From a checkpoint of a small mixture-of-experts model trained on Wikipedia: 13 layers.
Below are experts of layer 2 (counted from 0) of a mixture-of-experts language model. Rows are named router (the router's row for the expert), up (a neuron's input weights, with its number), down (a neuron's output weights, with its number) and show model dimensions 128-159. Each number is 128 + 24 x the weight over its row's rms, rounded and kept within 0 to 255.
After each expert's rows: "mostly gets" lists some tokens that are sent to it at least half of the time; "comes before" lists some tokens at least twice as common just after its tokens as in all text. This comes from a sample of Wikipedia text that the model never trained on. Tokens count by the router's weight.

# expert 0
router [143 159 113 132 145 139 153 120 124 173 137 121 125 150 141 159 125 147 135 128  90  97 149 163  83 141 149 138 138 151 100 158]
up0 [135 132 109 182  99 114 106 132  80 187 191 138 163 136 123 148 159 108 153 143 109 142 171 128 121 120 100 141  94  97 114 124]
down0 [156 131 122  94 117 101 120 134 120 155 169 114  92 171 113 148 125 126  96 115 169 141 155 134 143 152 116 177 113 128 137 156]
up1 [167 158 145 141 136 129 118  98 150 113 151 123 137 102 107 131  86 144 124 104 116 141 163 114 123 138 100 130 137 153 103 128]
down1 [ 81 135 178 118 121 129 136  96 128 145 103 143 188 154  88 152 127 131 115 118 121  92 181  97 132 127 145 145  95 166 110 142]
up2 [127 111 136 128 117 107 104 130 112  80 140  93 142 229 128  94 150 129 148 156 167 187 153  96  97 147 114 118 116 135 138 145]
down2 [134 111 108 126 117 121 109 127 130 128 124 111 113 220 111 133 181 148 149 105 149 129 143 116 122 147  75 108 104 167 133 143]
up3 [ 95 169 159 171 161 112 108 151 129 139 147 125 135 107 118 130 110 142 107 176 123  96  96 160 157  86 163 159 115 146 109 128]
down3 [ 78  91 155 163 126  91 146 104 142 149 101 121 102 116 146 125  64 102 101  89 144 144 129 130  83 110 160 124 146 125 121 140]
up4 [142 121  93 118 145 166 154 137 160 129 130 102  97 162 165 142 118 112 128 137 109 122 131 151 142 101  96 142 116 115 158 150]
down4 [107 124 128  86 152 127 127 103 145  84  73 135 140  94 139 138 135 134 146 135  97 142  81 128 112 154 116 183 134 111 111  80]
up5 [ 56 121 104 114 140  92 103 127 128 133 141 115 158 131 101  97 140 128 138 134 137 107 138 177 102 140 166 139 121 121 110 120]
down5 [140 128 147 136 108 119 122 161 138 131 116 159 132 165 111 117 102 129 146 131 174 148 119 140 140 143 152 114 118 131  75 144]
up6 [155 123 118 122 153 111 100 156 134  90 121 106 125 154 137 155 147 127  94 157 117 131 177 137 110 122 153  85 119 134 119 165]
down6 [148 133  99 112 150 150 143 102  92  99 143 152 126 138 129 130 129 135 123 129 142 147 111 147 138 131 110 116 108  81 136 110]
up7 [ 99 118 117 115 140 117 157 111  95 126 171 141 150 129 112 174 138 128 148 131 143 130 104 138 163 128 136 144 161 131 135 108]
down7 [106 137 116 126 148 141 141 164 151 130 117 120 145 121 100 107 131 156 105 141 129 107 137 123  76 154  94  93 153 135 106 167]
up8 [127 110  98 139 178 164 123  90 169 147 134 149 113 118 124 147 129 131 159 137 167 118 121  99 104 139 108 111 153 155 108 136]
down8 [126 105 118 110 136 112 124 122 184 145 138 132 137 160 183 135 114 119 120 107 163 154 169 102  88 156  93 159 128 120 162 149]
up9 [166 110 118 178 128 101 106 133 114 134 105 155 110 158 160 139 163  99  90 126  99 126 156  72  83 147 130  97 165 118 132 143]
down9 [101 160 136 122 163 159 140 139 135  76 119 170 153 120 108 121 157 159 107 120 147 168 127  95 129  87 183 152 159  77 114 146]
up10 [158 102 146 145 154 114 112  77 102 139 127 133 118 114 123 117 155 131 170 161  94 161 101 147 121 106 118  87 157 126 131 173]
down10 [ 95 120 107 144 124 187 165 135 162  99 123 160 123 171 124 132 112 117 152 146 125 148 126 129  97 114 133 114 148  61 127  92]
up11 [146 105 118 115 154 130 107 124  93 154 159  86  84  82 113 151 134 116 124 114 143  82 157 138 126 130 132 125 139 160 157 125]
down11 [132 117 130 122 143 156 124 190 129 142 110 123 157 142 125 139 125 155 119 102 142 129 161 173 145 146 103 163 126 114 136 132]
up12 [138 129 114 128 161 124 140 137 181  75 142 143 136 143 150 138 103 105 141 136 170  87 162 110 144 149 130 129 155 154 132 124]
down12 [ 84 105 134 157 108 133 130 129  88 126 168 131 111  87  95 118 172 101 122 126 150 143 134 146 166 110 124  99 115 105 141 127]
up13 [155 137 185 188 134 109  70 161 117 108 160 123  92 121 101 128 111  80 121 137  97 121  96 135 140 157 175  75 163 164 142 133]
down13 [ 96  88 135 155 125 134 142 150 138  65 119 125 131 137 139 147 141 137 129 130 173 163 116  93 111 106 136 117 154 133 171 106]
up14 [106 126 149 123  73 140 104 176 128 100 127 177 162 130 163 122 125 128 137 161 117 125 131 143 115  98  95 126 110 128 124 129]
down14 [112 193 139 136 109 129  79 144 135 136 120 221 119 103 143 112 119 184 167 115 120 199  96 119 104 150 110 133 122 152 145 132]
up15 [112 114  99 170 113 130 112 112 145 143 137 127 113 102 130 168 119 144 144  77 119 104 141 103 155 137 120 129 124 161 207 133]
down15 [114  95 153 144 147  65 158 135 173 114  99 148 120  76 140 119 128 120 140 120  85 138 172 132 131 165 122 147 133  91 153 166]
mostly gets: " in", " with", " on", " of", " for", " as"
comes before: " the", " a", " his", " an", " her", " their"

# expert 53
router [113 128 137 167 125 143 142 132 109 159 125 140  93 173 124 131 108 124 140 126 135 138 138 158 149 103 138 111 129 105 134 135]
up0 [142  84 106 121 122 107 144 121 175 130 140 160 137 118 148 164 118 124 131 109 136 103 141 122 149 118 182 122 224 142 128 156]
down0 [125 153 117 147 132 138 153 164 105 137 129 163 134 151 114  68 170 183 112 129 111 149 184  96 117 151 127  67 114 161 112 126]
up1 [114  85 123 137 150  99 105 126 153 115 108 155 126 127  92 121  79 164 151 125 129 127 103 126 139 133  97 122 114 145 175 141]
down1 [135  90 126 135 175 183 119 155 118 102 105 134 127  58 137 143 145  82  66 144 118 115 134 129 148 157 102  97 135 141 153 157]
up2 [110 100 132 119 105 138 173 141 128 149 149 103 160 110 129 138 137 129 117 161 101 128 147 150 129 127 121  76 151 173 153 108]
down2 [ 58 140 158 146 167 128 143 101 164 130  93 147 122 133 103 109 171 110 159 111 189 120 126 148 124  97 144 126  95 116 143  50]
up3 [102 131 105 134  90 110 111 147 130 119 155  97 145  91 103 133 160 102 132 103 119 144 158  97 163  85 105  99 150 126 120 140]
down3 [121 145 162 153 152 113 151 127 110 150 145 108 164 129 173 126 152 101  68 113 105 131 123 141 162 177 140 144 110 146  94 125]
up4 [138 102 132 116 167 116 134 139 128 163  95  90 118 140 145 126 153 129 118  99 104 121 115 135 124  88 109  93 154 171 118 107]
down4 [137 110 141 163 122 121 153 138 106 141  74 161 165 120 147 132  68 102 119 148 143  72  92 115 152 179  74 130 111 119 132 128]
up5 [112 128 123 131 171 128 135 120 116  64 138 114 167 141 155 110 102 145  87 102 105  93 155 133 146 193 127 181 141  83 118 115]
down5 [163 124 118 125 104  73 149 136 140 129 119 104 163 125  92 117  96 141 116  78  72 144 131  93 149 147 109 151 130 106 124 123]
up6 [151 100 125 128 170 131 134 156  95 171 101 145 131 134  83 171 122 131 108  95  88 113 108 145 145  99 140 112 137  84 116 156]
down6 [127 115 132 179 145 116 141 142  97 115  85 146  73 121  67 146 118 122  98 106 139 122 123 165 168 140 123  87 162  74 130 135]
up7 [126 145 129  90 161 163 138 144 129 128 131 124 159 114 122 102  97 119 101 109 116  93 150 113 151  90 126  90 155 120  89 119]
down7 [152 104 136  97 175 169 122 143 161 133 127 109 143 145 176 132 118 138 122 142  99 129 118 134 167 121 117 105 153  85  99 137]
up8 [113 130 161 149 127 139  70 104 118 164 125  59 135 121 118 125 130 130 107 135 130  92 124 109  73 118 117 158 121 121 137 122]
down8 [138 138 163 149 126 113 148 146 107 146 102 119 131 137 132 129 158 192 120 111 137 163 124 131 100 154 127 103  93 148 126 115]
up9 [184 155  99 114 144 141 133 102 116  99 144 146 177 184 109  72 100 133 109 145 115 130 116 134 143 120 127 136 153 132 146 144]
down9 [127 141  99  94 114 140 110  99 154 120 111 139 141 163 112  70 153  89  86 115 135 118 137 107 147 156 115 164  96 144 125 134]
up10 [133  98 139 159 146 173  79 120 100 141 159 156 156 128  95 144 129 134 163  78  84 113 124 123 144  93  94  78 186 141 110 155]
down10 [125 148  87 149 168 148 103 112  92 148 143 142  85 122 113 130 128 119 163 167 137 143  66 116 159 173 162  89 138 158 143 132]
up11 [154 158 124 133 143 128 142 112 157 107 165 107 121 156 152 133 121 149 115 136 115 135  98  92 141 125 123 132 126 138 136 113]
down11 [130 115 135 143 116 125  99 168 102 146  93 132 135 163 101 133 151 125  72 136 128 188 141 103 133 112 120 102 117 151 122 151]
up12 [119  98 139 136 148 131  89  94 144 115 126 126 130 133 114  96 188 142 128 131 111 111 132 144 150 104 141 101 133 112 106 132]
down12 [137 143 146 125 123 144 108 133 181 160 131 105 104 134 151 102 118 112 142 121  72 148 154 141 145  96 174 136 106 143 104 147]
up13 [118  73 168 133  71 162 134 105 141  98 137 128 138 122 163 123 129 110 152 132 115 115 151 113 144 107 124 134 127 125 143 161]
down13 [123 118 153  87  77 152  99 128 138 130  96  93 178 160 153  97 151 142 142 117 141 101 101 105 139 107 127 145 134 105 112 118]
up14 [112 115 124 171 131 139 150 110 139 153 152 103 169 123 160 142 129 142 124 130  99  90 168 114  97  92 142 121 133 145 137 131]
down14 [118  99  74 117 126 137 148  97 134 122 134 124  94 183 107 176 149 123 112 108 155 150 122 154 117  90 141 103 109  99 139 132]
up15 [120 156 162 117 106 135 159 112 131 118 121 122 121 138 128 113 103 116 125 148 180 119 140  90 177 135 130 141 133  92 131 114]
down15 [114 157  99  91 135 124 119 124 136 150 132 163 113 136  81 127 170 114 172  91 137 153 150  95 157 118 155 144 133 100 136 113]
mostly gets: "-", " (", "|", "=", " \"", "–"
comes before: "-", "=", "|", "  ", "1", "19"

# expert 45
router [150 165 134 161 168 124 182 109  80 135 149  94 114 128  92 134 126 125 165  67 112 108 105 134  84 113 163  66 124 148  88 112]
up0 [104 148 126 145 165 150 160 107 124  95  98 102 122 131  81 112 103 163 154 120 148 112 138 131 107 116 143 127  86 108 130 138]
down0 [131 126  87 109 139 126 147  94 145 119 145  81 158 186 110 131 154 153 110  84 159 154 157 105 120 122 151 124 110 108 118 153]
up1 [144 148 128 144 148 119  92 115 136 152 133 116  98 106 162 121 139 148 119 111 139 124 142 109  98 130 108 113 147 124 114 114]
down1 [117 101  99 125 144 131 133 136 109  93 177  94 135 169 120 118  91  97 121 143 124  71 123 163 133 153 147 147 109 154 144 130]
up2 [147 114 149 132  91 122 130 136 153 145 156 130 132 158 110 104 213 156 115 153 124  89 137 133 103 147 104 133 122 115 112 153]
down2 [124 142 148 130 151 154 144 126 147 140  95 121 106 200 110 109 157 134 125 117 142 162  97 129 106 128 160 168  74 158 122 135]
up3 [169 140 137 131 170 109 175 136 130 134 118 144 119 121 104  86 116  95 131 117  66 134  98 119 135  71  89 116 124 161 125 123]
down3 [117 125 106 101 105 129 129 124 173 129 156 166 106 104 109 124 121 123 131 125 131 132 105 146 135 136 139 106 142  89 130 165]
up4 [134 125 142 137 167 135 146 199 155 169 101 103 147 142 148 103 103 104  94 135 128 161 131 156 117 162 155  85 137 173 125 136]
down4 [131 100  73 108 133 131 111 152 121 165 120  89 173  98 139 113 163 103 186 173 134 101 136 153 107  94 124 121 143 140 150 136]
up5 [167 167 117  97 145 145 174 129 129 102  89 116 101 105 152  97 130 139 152 100 136 131 107  94 145 132 112 126 136 134 149 104]
down5 [128 161 110  95 124 120 159 138 125 105 126 127 130 148 113 124 118  99 150 117 142 119 144 136 122 147 153 151 114 147 110 138]
up6 [133 138 133 178 150 156 112 116 108 128 150 115 185 131 168 101 136 116  91  96 123 112 113 130 143 113 159 149 134 139 168 107]
down6 [145 137 136  75 145 148 118 142  91 185 151 106 172 109 180 155 155 140 139  93  77 148 128 105 160 158 119 131 116 115 118 110]
up7 [137  95 130  73 108 156 136  72 137 155 156 118 126 146 137 126 128 161 116 117 112 141 122 143  93 140 131 106 144 164 132 159]
down7 [151 106 101  98 151 150 160  84  91 151 165 186 147 135  57 141 124 154  91 136 118  91 141 141 109 124 117 133 129 197 137 159]
up8 [102 143 128 119  97 155  73 137 102 168 116 144 118 115 113 166 103 132 165  89 189 147 133 125 143 147 101 135 158  63 151 158]
down8 [100  84 116 171 125 157 134 137 110 118 135  91 115 135 137 153  83 144 166 105 148 126 135 141 112 110 158 161 129 105  91 125]
up9 [151 125 164 182 134 127 162 101 112 134 163 178 144 135 114 140 148 143  86  90 117 127 156 104  98 115 117 149 120 155 119 103]
down9 [153 120 122 160 126 132 175 116  84 109 125 136 126 131 123 138 138 170  88 124 153 154 133 112 116 150 147 144 143  77 116 104]
up10 [143 108 146 132 101 161 134 137 108 115 118 110 116 183 161 130 148 159 167  94 122 132 114 148 160  98 125 148 140 114 144 148]
down10 [142 137 121 113 132  98 126  74 125  97 138 131 163  93 124 184 158 142  98  94 152 104 146  80 107 135 147 129 102 125 111 112]
up11 [ 80 123 141 166  94 193 137 120 112 150 121 117  85 105 147  81 103 153 117 120 147 120 115 101 130 111 151  97 194 146 155 151]
down11 [112  97  75 118 137 107  95 116 117 146 132 121  87 112 145 101 123 107 101 135 135 113  77 126 102 110 111 127 159 117 139 136]
up12 [113 116  89 121 119 129 126 123 130 112 161 133 122 112 141 148  92 144 124  97 143 152 134  93 118 134 172 166 125 125 114 127]
down12 [107 152  94 102 122 141 166 115 157  92 129 155 167 134 107 142 142  96 144 114 125 100 117 149 121 113 105 165 149 155 121 149]
up13 [179 143 107  96 109 130 148 126 131 162 120 157 130 154 125 163 125 140 143 127 132  92 146 114 112  90 129 151 131 148 160 141]
down13 [107 102  82 100 123 101 132 138 152 149 105 145 125 164  71 132 135 160 181 143 130 115 147 158 139  89 114 139 140 167 169 112]
up14 [128 146 157 147 118  90 119 138 123 141 127 125  78 109 111 113 130 135  94 120 112 119 133  98 172 151 106 151 166 120  89 111]
down14 [130 159 128 147 131 131 120 159 140 102 128 124 128 109 106  93  90 129 132 134 122 126 139 118 127 135 131 116 109  86  75  87]
up15 [137 143 157 165 135  59 108 157 118 129 156 143 101  99 167 126 156 124 114 143 130 122 140 106 150 139 134 109 157 145 126 122]
down15 [142 173 148 153 137 136 124  80  95 153  92 130 139 131 106 145 173 155 133 129 110 147 172 124 148 114  95 130 153  83 122 106]
mostly gets: " 2", " 6", " 10", " 5", " 18", " 7"
comes before: " |", ",", ".", "–", ")", ";"

# expert 46
router [125 137 104 125 139 106  96 134 157 118 113 147 136 144 139 109 158 177 157 111 141 133 143 158 115  83 167  94 134 166  84 128]
up0 [181 114 123 151 173 133  66 115 125 129 162 175 100 124 126 123  96 125 122 133 139 145 141 145 142 101 160 167 159 108 116  95]
down0 [146 110 111 156 178  85  99 111 110 132 117 124 123 115 120 148  94  95 108 142 146 150 126 135 157  84 160 116 125  98 118 116]
up1 [167 127 139 124 146 101 134 116 105 169 117 116 138  93  93  79 134 141 162  78  99 114  59 162  93 132 124 131 169 127 135 127]
down1 [114 172 121 126 132  98 171 142  90 160 118 120 125  79  76 115 135 184 154  90  97 132  97 173  98 120 126 143 141 119 132 132]
up2 [116 102 131 145 136 144 107 147 120 100 110 111 141 171 142 143 141 135 117 117 101 161 143 116 141 126 164 111 121 156  99 126]
down2 [128 138  96 117 146 131 121 134 126 120 139 129 184 212  95 137 150 144 103 116 102 121 153  99 152 142 106 100 111 124 118 127]
up3 [178 140 119 106 131 143 120 116 150 121 132 112 134 165  80 135 102 122 134 139 151 120  96 134 112 153 163 157 139 137 130 139]
down3 [ 92 118 109 152 106 164 106  85 157 106 153 131 115 138 149 118 127 103  93 170 172 150 116  84 141 129 137 178 123  81 129 104]
up4 [166 193 146 129 125 144 125 173 120 158 122 163 113 165 113 124 127 104 149 153 136 142 115 149 113 110 110 142 142 154 119 100]
down4 [157 158 103 123 167 126 148 134 161  81  66 106 110 151 127 160 173 113 102 184 119 128 122 145 121 168 108 160 146 136 150 131]
up5 [ 85 122 146 141 167 150 124 126 118  95 143 109 189 136 140 111 100 119 130 147 122  96 153 111 151 129 121 109 119 128  96 130]
down5 [150 100 135 154 161 132 134 152 147 104 103 130 131 151 146 132 133 130 163 106 141 138 173 103 166  87 130 117 101 170 129 164]
up6 [157 141 138 107 116 127 130  89  81 114 134 143  80 101 128 143 105 120 114 140 119 118  63 106 141 133 127 119 127 148 128 134]
down6 [128 133  87 136 149 200 166 147 113 109 116 156 126 111 132 183 122 135 111 141 117 167  83 113 133 125 141  99 149  97 148 119]
up7 [132 132 106 149 166 120  94 153 103 139 140 138 119 125 107 130 152 148 135 144  82 129 107 129 138 116  93  72 118  79 141 134]
down7 [147 156 169 139  97 108 152 116 154  98 148 145  83 138 121 120 146 109 141 139 117 154 106 134 160 145 150 146 133 113 128 140]
up8 [183 102 146  80 182 148 126 156 127 141 158 164 149 161 116 140 131 120 164 101 104 124 116 139 103 150 154 106  90 152 151 149]
down8 [159 109 145 108 160 137  93  93 155 143 143 171 133 150  47 141 110 105 136 117 118 127 127 130 126 140 169 113 112 162 129 140]
up9 [132 124 145 113 154 128 136 161 108 108 201 136 176 144 127  97  90  93 158 142 108 123  78 127 116 108  81 175 133 128 137 138]
down9 [120  55 128 174 109  98 125 174 115 110 191 145 135 136 142 141 102 121 144 125 146 138  93 139 158 147 101 157 139 124 127 152]
up10 [ 97 177 128 129 129 150 115  96 103 141 154 139 141 124 159  77 185 117 152 122 151 127 111 119 131 111 102 103 109 121 139 106]
down10 [102 134 138  99  99 157 158  84 122 133 124 118 123 120 153  92 141 106 162 122 117 130 151  72 121 108  87  99 119 124 160 114]
up11 [144 152 171  63 124  92 140 128 118 107 114  94 160 153 144 135 102  97 111  74 136 124 115 142 128  88 158 125 139 138 175 136]
down11 [110 169 135  65 124  74 167 105 126  98 123  87 128 143 175 118 121 116 136 130 161 131 111 148 108 112 153 122 151 135 129 105]
up12 [101 131 124 160 140 115 153 110 132 109 157 124 123 121 132 126 114 131 105 132 118 125 178 176 103 136 143 131 146 177 133 130]
down12 [131 134 115 136 165  71 156  99 161 123 158 121  95 105 108 130 155 149  95 125 141 135 184 145 127  87 153 117 159  95 133 161]
up13 [141 102 120 123 146 112 128 171 129 121 119 177 150 147 126 137 138  77 126 111 128 136 123 164 125 150 141 171 121 150 111 102]
down13 [106 137 143 144 130 112 178  99  87  87 112 138 170 124 149 111 125 100  55 142 109 110 126 113  90 138 127 140 121 104  84 107]
up14 [104 112  88 121 129 154  71 147 145 119 158  98 135  81 134 141 177 138  98  89 134 150 117 105 126  84 153  93 107 119 123  79]
down14 [171 138 127  96 123 137 103 175 134 135 129 112 178  92 136 135 116 135 124 116 101 128 123  97 125 125 148 133 104 134 130  85]
up15 [124 162 171 120 118 161 113 121 154  70 118 141 132 128 105 125 114 143 155 147 111 135 177 104 103 132 151 103 146  80 167 153]
down15 [123 136 133 137 114 154 113 128 174  83 148 165 165 132 147 104 145 146 129 135 116 139 130 130 116 111 140 129 129 118 171 136]
mostly gets: " also", " have", " been", " years", " team", " year"
comes before: " in", " of", " to", "s", " by", " as"

# expert 6
router [165 145 140 154 117 143 159 101 125 167 150  66  78 135 126 131 148 144 126 133 149 133 125 116 109 130 126  80 127 145 129 138]
up0 [190 101 172 115 119 138 145 158  92 132 142 102 124 101 149 117 149 213 178 151 117 109 134 109 126 130 109 106 111 126 127 114]
down0 [ 72 123 186 138 138 104 117 102 116 119 114  91 121 128  89  86 103 140  91 161 107 146 142 128 152 157  89 148 155  86 142 116]
up1 [145 110 146 101  99 138  94 126 109 125 120 115 152 135 145 137  88  99 122 154  94 130 132 135 118 151 175 156 135 147  97 124]
down1 [137  84 159 134  50 131 125  80 149  96 110 163 115 139  99 129 120 129 107 145 152 103 126 106 129 166 131 159 134  89 135  99]
up2 [153 132 161 115 109 150 120 132 125 178  78 151 105  93 132 122 109 101 156 114 130 118 153 113 136 130 124 115 124 110 142 159]
down2 [ 88 122 108 132  84 162 148 101 154  96 161  91  67 170 179 126  79 116 114  84 119 102 130 112 128 149 123 122 153 138 117 173]
up3 [100 158 159 114 126 172 159 173  70 122 101  77 108 100 171  93 108 142 115 122 172 138 129 140  86 160  94 158 149 133 124 103]
down3 [132  92 129 124 121 124 108 126 146 163 141  95 136 136 102 125 121 158 103  91 130 103 138 147 105 132 167 119 147 127 142  97]
up4 [107 150 141 125 137 129 127  93 101 146 119 155 116 128 130 118 125 139 118 153 179 126  98 158 108 147 123 104 123 128 137 120]
down4 [115 144 143 127 128 108 119 113 116 146 128 122  87 152  94 114 155 143  85 140  86 126 140 131  76 147 119 105 110 168 104 147]
up5 [171 141 121 149 110 120  97 152 109 130 129 134  82  81 132  95 141 139 143 133 147 103 107 130 144 163 132 156 121  92 105  83]
down5 [124 156  92 101 117 168 102 112 127 115 167  94 120 117 127 135 152 141 142 182 107 117  96 124 121  89 130 123 188 134 126  97]
up6 [119 166 164  94 136  81 132 120 132 131 159  97 131 121 101 106 151 108 150 105 109 112 172 132 157 117 131 142 114 151 150 178]
down6 [159 116 118 104 126 142 131 152 136 153 143 105  86 122 106 102 145 113 120 101 130 149 162  99 130  84 177 134 129 122 160 154]
up7 [148 106 130 162 130 152  87 168 160 157 131 115 100 108 134  91 116 148 150 113 143 157 152 146 135 149 117  96 124 125  96 109]
down7 [157 134 139 154 133 101  85 182 133 144 147 149 157 166 114  87 120 161 136 122 125 109 172 155 121 121 115 151 103 142 155 155]
up8 [142 102 153 137 146  90 131 140  80 118 110 133 135 154 161  81 181 108 149 121 138 150 154 129 159 161 129 118 100  86 126 133]
down8 [139 111 128 102 172  97 125 120 128 144 138  86 140 131 122 130 159 137 143 108 166 177 142 142 125 129  74 141  86 132 132 124]
up9 [134 163 131 149  97 127 154  99 109 130 130 186 118 145 126 121 132 135  97 150 102 170 127 147 160 159 137 147 144 104 106 111]
down9 [155 129  98 125 160 142  87 148 138 138 155 167 148 123 191 134 135 117 132 120 120 150 113 102 134 116  95 117 144 106 107 152]
up10 [111 147 147 141 168 138 127 107 123 132  95 104 158 172 172 120 167  86 133 143 107 133 156  86 105 143 157 153  87  89 129 110]
down10 [124 161 122 106 141 130 126 124 146 120 101 117 144 118 106 116 145 149 131 120 140 114 141 124 134 130 172 120 129  76 134 107]
up11 [113 118 176 130  82 121 122 102 113 113 146  97  71 123 131 148 114 115 116 104 129 121 119 126 118  86 170 123 129 115 145 102]
down11 [ 95 130 176 166 108 147 119 116 126 133 117  90 123 112 138 123 164 145 124 142 129 138  78  85 118 128 119 124  89 117 145 123]
up12 [125 111 116 129  95 169 183  70 127 143 162 144 156 103 137 170 136  62 161 147 153 167 102 116  94 121 150 129 119 126 117 100]
down12 [ 92  96 132 117 150 130 118 124 126 129 135 133 141 136  89 142 177 113 106 109 120 144 114 139 127 136 120 128 124 153 118 124]
up13 [117 156 134 147 107  93 121 164 140 132 137 115  98 134 129 152 157 127  94 176  95 125 112 142 115 152  89 135 133 137 157 162]
down13 [ 80 128 137 146 122 136 137 135 122 154 112 111 157  99 136 144 149 143 149 178 165 131  81  69 121 141  93 117 111 113 157 118]
up14 [135 163 154 150 152 147 146  97 121 139 131 138 162 147 105  94 163 115 131 130 117 119 130 111 133  97 137 127 150 138 114  89]
down14 [ 90 129 165 121 102 127 155 109 119 128 164 125 129 159 147 129 127 153 126 124 121 137 107 130 154 156 144 100 111 143 163  85]
up15 [109 150 154 179 109  52  80 165 118 163 145 133 137 121 129 154 143 139  94 133  45 120 142 126 185 109 132 136 149 108 139 124]
down15 [107 125 148 141 109 141 134  94 156 131 101  93 160 129 108 107 114 166 109 189 159 148 149  95 145  88 110 122 146 103 113 118]
mostly gets: " the", " a", " The", " to", " by", " in"
comes before: " the", " a", " his", " first", " be", " an"

# expert 23
router [132 137  93 125 129 163 143 139 112 103  99 104 106 136 147 139 134 153 178 111 122 112 191 126 108 117 141 110 188 101 111 119]
up0 [112 118 123 153  87 131 163 174 137 110 107  82 141 184 153  81 126 148 159 141 137 119 111 129 131 148 134  53 145 162 143  86]
down0 [139 108 157 120  90 129 134 131 169 103 122  95 139 117 115 147  93 126 172 149 131 120  99 129 151 143 108  76 103 113 152  94]
up1 [109 141  78 174 120 125 121 151 164 115 102  99 134 138 163 107 141 144 127 156 141 113 104 133 148 139 114 133 126 119 102 118]
down1 [106 118 121 121 101 117 127 130 166 107 106 144 145 126 162 146 144 168 149 124 139 122 109 133  85 168 118 114 125 108 117 146]
up2 [139 161 137 148 109 111 105 148 115 118  97  90 107 108 138 116 102 146 111 106  91  97 114 125 115 133 162 117 130 113 130 108]
down2 [132 156 109 157 103 109 116 135 104 111 134  86 122  78 107 137 146 120 104 122 105 111 134 136 139 136 142 115 148  98 155 169]
up3 [107 145 102  97 115 119 105 103 112 172 136 117  63 146 169 152 116 115 134 110 110 104 110 129 136 119  77  87 142 130 186 132]
down3 [105 141 139 140 137 136 110 113 130  90  89 134 136 158 109 123 145 148 127 154 138 130 153 140 137 156 110 144 167 131 135 127]
up4 [149 126 117 126 145 132 166 156 103 107 174  78 137 158 147  87  90 113 118 173  98  94 119 128 123 116 157 114  97 167 146 120]
down4 [117 135  93 120 150 125 101 145 148 152 124 109 118 135 160 101 137  95 145 111 100 111 149 157 114  62 159 117  58 162 163 156]
up5 [102 143 136 105 163 100  94 136 105 131  81 118  94 112 122 132 174  97 115 192 100  95 125 106 106 136 119 143 154 148  60 178]
down5 [140 156 102 103 140  71  88 165  89 139 144 129 129  89 165 142 132 174 116 173 102 105 100 130 137 134 209 122 108 126  95 139]
up6 [119 127 123 140 104 119 115 129 117 136  96 127 140  85 131 112 125  90 103 158 145  98 143 163 172 137 140  88 138 110  98 117]
down6 [164 110 109  92  96 132 143 137 164  83 161 163 143 118 153 117 124 158 128 155 138 122 121 157 125 134 109 117 150 140 142 104]
up7 [137 107  94 129 156 119 183 139  75  90 182 196 110 148 134 161  94 166 119 118 133 131 148 135 114 144  96 127 123 129 131 126]
down7 [167 138 121 130 133 134 133 139  97 130 133 160 165 140 146 127 160 126 105  60 144 114 127 147 137 146  92 148 128 132 122 122]
up8 [106 137 122 123 134 148 140 147 157 122 132 126 141  95 159 136 112 137 170 125 130 140 106 127 134 152 164 130 174  97 102  99]
down8 [124 128 129 108 107 130 129 136 168 147 125 128 158 117 158 109  97 122 119 121 121 121 127  50 178 133 108 129 164 119 137 124]
up9 [108 121 114 126 139 134 120 145 170 149 158 152 141 118 116 132 107 116 135 122 132 168 123 129 147 156 119 149 128 146  84 152]
down9 [108 128  66 167 158 120 128 150 180 152 109 153 133 119 102 125 166 183 155 137 141 162 108  81 148 111 114 181 104 174 146 129]
up10 [128 122 124 144 141 134 109 123  92 122 155 154 160 125 105 103 134 139  83 139  88 162 129 102 144 154 103 186 109 137 158 108]
down10 [128 104 151 132 105 162 136 128  98 134 122  91 130 152 143  93 135 113 103 130 118 168 166  96 143 176 125 132 154 111 109 124]
up11 [ 83  79 142  82 179 117 143 144 118 142 103 106 118 122 116  86 144 149 121 158 129 159 163 155  83 118 128 142 118  91 172 141]
down11 [139 103 103 132 138  94 115 125 130 127 139 112 155 145  88 108 127 123 105 140 137 101 125 168  97 174 136 128 134 135 145 118]
up12 [105 101 156 113 134 157 142 142  94 109 149 142 150  93 121 146 153 134 154 142 166 119 134 182 122 182 137 171 102 133  96 114]
down12 [161 112 123 136 135 104 152 115 102 117 112 154 140 111 128 115 150 116 178 116 148 114 143 176 119 158 159 132 112 121 115 166]
up13 [118 126 110 101 131 171 141 117 114 127 137  75 153 130  78 143 145 131 161  91 100 130 116  99 124  98 126 145 112 126 126 120]
down13 [116  69 144 129 114 100 130 145 102 145 135  95 138 146 107 150 136 147 133 157 157 155  91 121 115 110 108 135 122 127 158 100]
up14 [138 117 179 146 122  98 132 113 107 103 124 158 108  99 135 139 138 112 106 142 107  89 130 105 122 155  98 164 185 104 130 122]
down14 [104 138 179 107 207 101 138 134 127 109 146 156  95 144 138 143 134 130 127  88 110 148 111 119 111 108 169 132 184 124 127 136]
up15 [136 159 106 175 120  90 149 134 106 123 161 142 151 129 147  86 129 119 117 163 121 110 143  95  90 113  96 112 122 163 116 148]
down15 [ 85 146 152 126 130  86 182 141 141 138 125 148 111  98 120 152 122 126 126 146 149 109 142 116  97 112 123  81 141 107 116 150]
mostly gets: "=", " =", " known", " released", " album", " record"
comes before: "=", "\n\n", "\n", "See", ":", "History"